Weights of a small mixture-of-experts language model, trained from scratch on English Wikipedia.
Size: width 160, 31.2M parameters.
Experts: 64 SwiGLU neurons an expert, a softmax router.
Training: a variant of SOAP for the experts, 595M tokens, 4840 steps.
Below are experts of layer 3 (counted from 0) of a mixture-of-experts language model. Rows are named router (the router's row for the expert) and show model dimensions 0-159. Each number is 500 + 25 x the weight over its row's rms, rounded and kept within 0 to 999. Numbers have three digits each.
After each expert's rows: a language model's description of what the expert responds to. This comes from a sample of Wikipedia text that the model never trained on.

# expert 8
router:529485522508525471509513492460458465473480476511515519467482464475496527531476532487523500500505477483492489519544485486519505479518501480502483503526518491531519512539534482482543480452518463486480475518497427510481525526539480493534537521453508504473475508511497495453471509515484492479453475493472479435502477495459511494508474467482471485481531515487528496503480479480479492514538524508508480494519468555462472456524495503501525489538489518505478514504450472439507518537524484
Description: Table and list delimiters. Pipe characters, list-starting hyphens, colons and bullets in tables and infobox lists, such as | Yes, - Producer:, ):.

# expert 52
router:477526471502482511482478497489490458515500473522496476523493540534465518482500503499499537479502498494469538489515493512514524507485476516502516511491439525533488484524544503494476501468518458503471484551513489515487471461517540486504478507490499462430487530528529518551528514453485502517502508496482503502523486508467472511528512532501520509508481512508517478437528558492468503500539504444499539464470503538542508488492483437552531520505512515493503498517473514539540486529511526
Description: List separators. Commas, semicolons, pipes and closing parentheses separating items, especially in taxonomy synonym lists and infobox fields, e.g. angulatus; Mey, 1997.

# expert 20
router:522516499498471498503488531468514503510521477499507496483504484503496474463493492504510499493491487498514511472474486453477519470505465502571504511529520507497513515503448511493540461485521506504508568458497528514506512504470506477565523501519447492500491528475495511532564507424526550508464487498456500466465534498475481506561476495520500499494523519530500526528532467494463494501526470507499443474499477495507499505531517535515461491503504446473460505502484512513456490486505502
Description: Music and film nouns. Content nouns and verbs in prose about albums, films and bands, such as recorded, production, appearances, album, vocals.

# expert 48
router:477527489505561499506505499518507517544495557480531493522510515475515459516460464497477480515506509535479501526494458497477521493517478475486542496484519548467490516516525518511517472547483464524489478567483486444482496514519492523506511540504520490533495479461501499486502482528479508530488499500524527509478541470558498500512486446483523495510516475522469492486558474519524503527503481506495502531540524497476474489442452483466475524506485502522550487503471474514470511499467524
Description: Verbs and participles. Main verbs and past participles after to, was, would, had or were: build, construct, built, served, sent, made, became, known, Nominated.

# expert 36
router:529505502497509458496488484537494507499482545463505464486491497486474478513518476481492472465502518495506510528446494517463473523517498500509529538500525410475475454468496493482472515521499561470539542470519495488541475514490485537510519511480491504514462484509479457491527489507492465510484547490486498530505471494508522488474495493517509495481530538466515516488521506488513507487540528502479480540510499502484449485554524461510501516509499445515433485502482440485506504510513542
Description: Name-internal pieces. Short letter pieces inside proper names and place names, often vowel endings like a or na: Joan-na, Mont-a-uk, Coron-a, Ce-pha-s, Cy-clo-nes.

# expert 29
router:505496491501483541532498527475492442464481496449516505504479515545523540494511513514498453495510480440504504464510515446497546533476500442518580500509499484524459508459524522475529504478525502506507493535475498501501474513533498472502478513466520482504476503523537508504473501537483479491487484497525514483524460481497533491448466499488505515488493466521526503529515516467477486508517528530470559519522497510532486513503531533527478473502521492500473493507527454514483558494523484
Description: Table and heading markup. Table cell separators, section heading == markers, line breaks, list dashes, and closing parentheses or periods in structured Wikipedia text.

# expert 10
router:519508515490561452510497506491506528470486501525491472492523509545467498492481483465547470487492546470500455484483509541472455508488478493501471528521500514518445495497492485532523481491494554495529545452534487460493518481465492482493487485525538466513511490491549506513484484491477519526479508497505545529480492540558523483490536450501500528490518509465509485474450479503507502512478473519498483480495528493506529484497456523479511485520479460553505486544522498496528520491473539
Description: Narrative word onsets. First piece of a word in action-filled plot or event text about people, often w, b, fl, drive, as in wrestle, brawl, wrecked.

# expert 57
router:479479499497518518498524485504513506525503505496487474475413513493531479475503501535488551512488534500500499495507538567506527528489467506468464492469539503553494496547554485497537509511488482510499469500532523481488479514509453512488462539474524493536477504533508434462485511497502466505524485488552477498523498510477476478508525486494527468518503471500491492539494537505507516489494477509494543463492488469527547517464473477475497486501492556534506467525518520499545478482485490
Description: Pieces of foreign words. Inner letters of Romanian, Turkish, Arabic and other foreign names and words, like Româ-n-ia, Özgürgü-n, plus month names and prepositions.

# expert 27
router:483498515496468533471494444532503436525473468514501506504519508504490513454503512503510521509496468512491473504516463500518538491482473465511473499480540524540494520524498522490476525463531501529547473518503518480506468473516485507469476490491449492471536547503536513515467504500506525527476473506499505485518447522532484450527547553508529483472491496489521514478467491480453487509517484501510515530488486516532509497505452549453538506493488524542548489530505470531495545502513503
Description: Stat table delimiters. Pipes and semicolons separating cells in sports statistics and results tables, plus dashes, slashes, plus and minus signs.

# expert 9
router:530506513488489492490498455509500474503494467483513503503470476565499521469513530488510521510499475473473520487511428483516555498478500457545544518484529486516474518497530519481547533470549485486507507524496535477506470489533482490480502503484472466477520550528531501517471501520547495516456491505487545475529450494524497468492521524474519504475483467491538506485464528484478494506546516494554503528511513507550488523482500538481515509499498502546490519525515454513526536501503478
Description: Table cell separators. Pipe separators between numeric cells in Wikipedia tables, plus semicolons, percent signs and month names like May, March, December.

# expert 13
router:514450541502471550502510499519521537500471450509512510502477497477500481547513506465474526530515487495517464500498479514515485532500538500540479510455507531512536507500523472520493469516488519490505514557488493565540541470471516492517503546520475513477511557467516506506489479505520509512481513517484527526504528495512505476466509524517498475518483430469487495482547510516508494489513527512490500525480531532472457526508510480495472511484496500549512500430484562463484476516499496
Description: Technical prose, math. Words and symbols in scientific or mathematical text, such as there in there is, based, degree and prime signs, LaTeX backslash commands.

# expert 42
router:540480495497504497487521508558526514534484504495517536511516469474539489529446482509513448475493459497519495487491481528432492468523503486479522510509545461481430474494526512494511489517481537494542557499457489481503501495509478517497526508517522475513460502477504491492493485501493524485518553508493522496417508484502493477531501472517517518515513490529492521494547466492483514505505517519495447475471509506501458467486499429492518524521479470494530473466498478510479474505492476
Description: Derivational suffixes. Word-final suffixes completing a word: -ing, -ation, -ment, -ized, -ous, -ions, as in agree-ing, focus-ing, plant-ation, suggest-ions.

# expert 58
router:499521495498446523444496524491518508519509507512477526521482518493497455525475517541497531498486509526490443508508515531470553511479514512511502509533519513511503515500474488498496503503486530474537476522509468469499539524477493487483512528527475511486503549467476470470444516513520490509501475474463490444431493502511473477508534549493469485521503486483474492524525503523491481499520557497538446504476461480513528502490539526465499513475506528519516480500522455499451490448540493
Description: Word-ending suffixes. Word-final and word-middle pieces like s, e, er, ation, ment, ity, as in Mountaineering, Tournament, losers.

# expert 62
router:498505517504547505519498501500510513488504441503530502472501504531494497491525526475473495507512467502497510467506522513503493519546512507486515494510495483496455500500502492500522463454508511487471543498479472506526515512536491529496512445497524498482487485504491492492531531522501491475526504448558506551507529501479424482471499517526480507500511572515466504484463506516525491486454539483524494468504453499454531471464522492558454503521511476524498490524532579486512499495519464
Description: Word-initial name pieces. Opening capital pieces of foreign place and person names or sentence starts, such as Be-irut, U-thman, Sa-goin, He, I.

# expert 14
router:529470497510460514431441501460498491454480472438477551501488501522490526494476461498540532462509460488480511498483519477505551532465519495505512529510473472499522509521493483485465528504499518487447482525492463476482528531495482482466556464537516475452469486495491485486507505517471488488517499448482543519484504506495508510488527494488509504490501487466477489536477454514511521499512546478470481485467500479497512488493498466537520507506477516484484471454533496486499484482460520
Description: Letter s and spaces. Lone s pieces inside or ending words, plus bare space tokens before words, such as cre-s-cent, synthe-s-ize, dialogue-s.

# expert 28
router:533465484508474510522502525514484493481455514486459516477468471483475530503487510508522473488501479544475448537515479478524498439487505520491478483526478491508521516505505465482483523513480501494460486498494463495465578503511457482493516478503514497444458508479509491461457532524453470467507452478485475447518451515509516495527499494474492499500518492480468499528521470486470509524511503472468457508477446515511505475536455517528472499530481487531466492483516510499523533520500483
Description: List dashes and suffixes. Line-initial list dashes, hyphens inside compounds (Runner-up, X-Play), plural or possessive s, apostrophes, and of or as.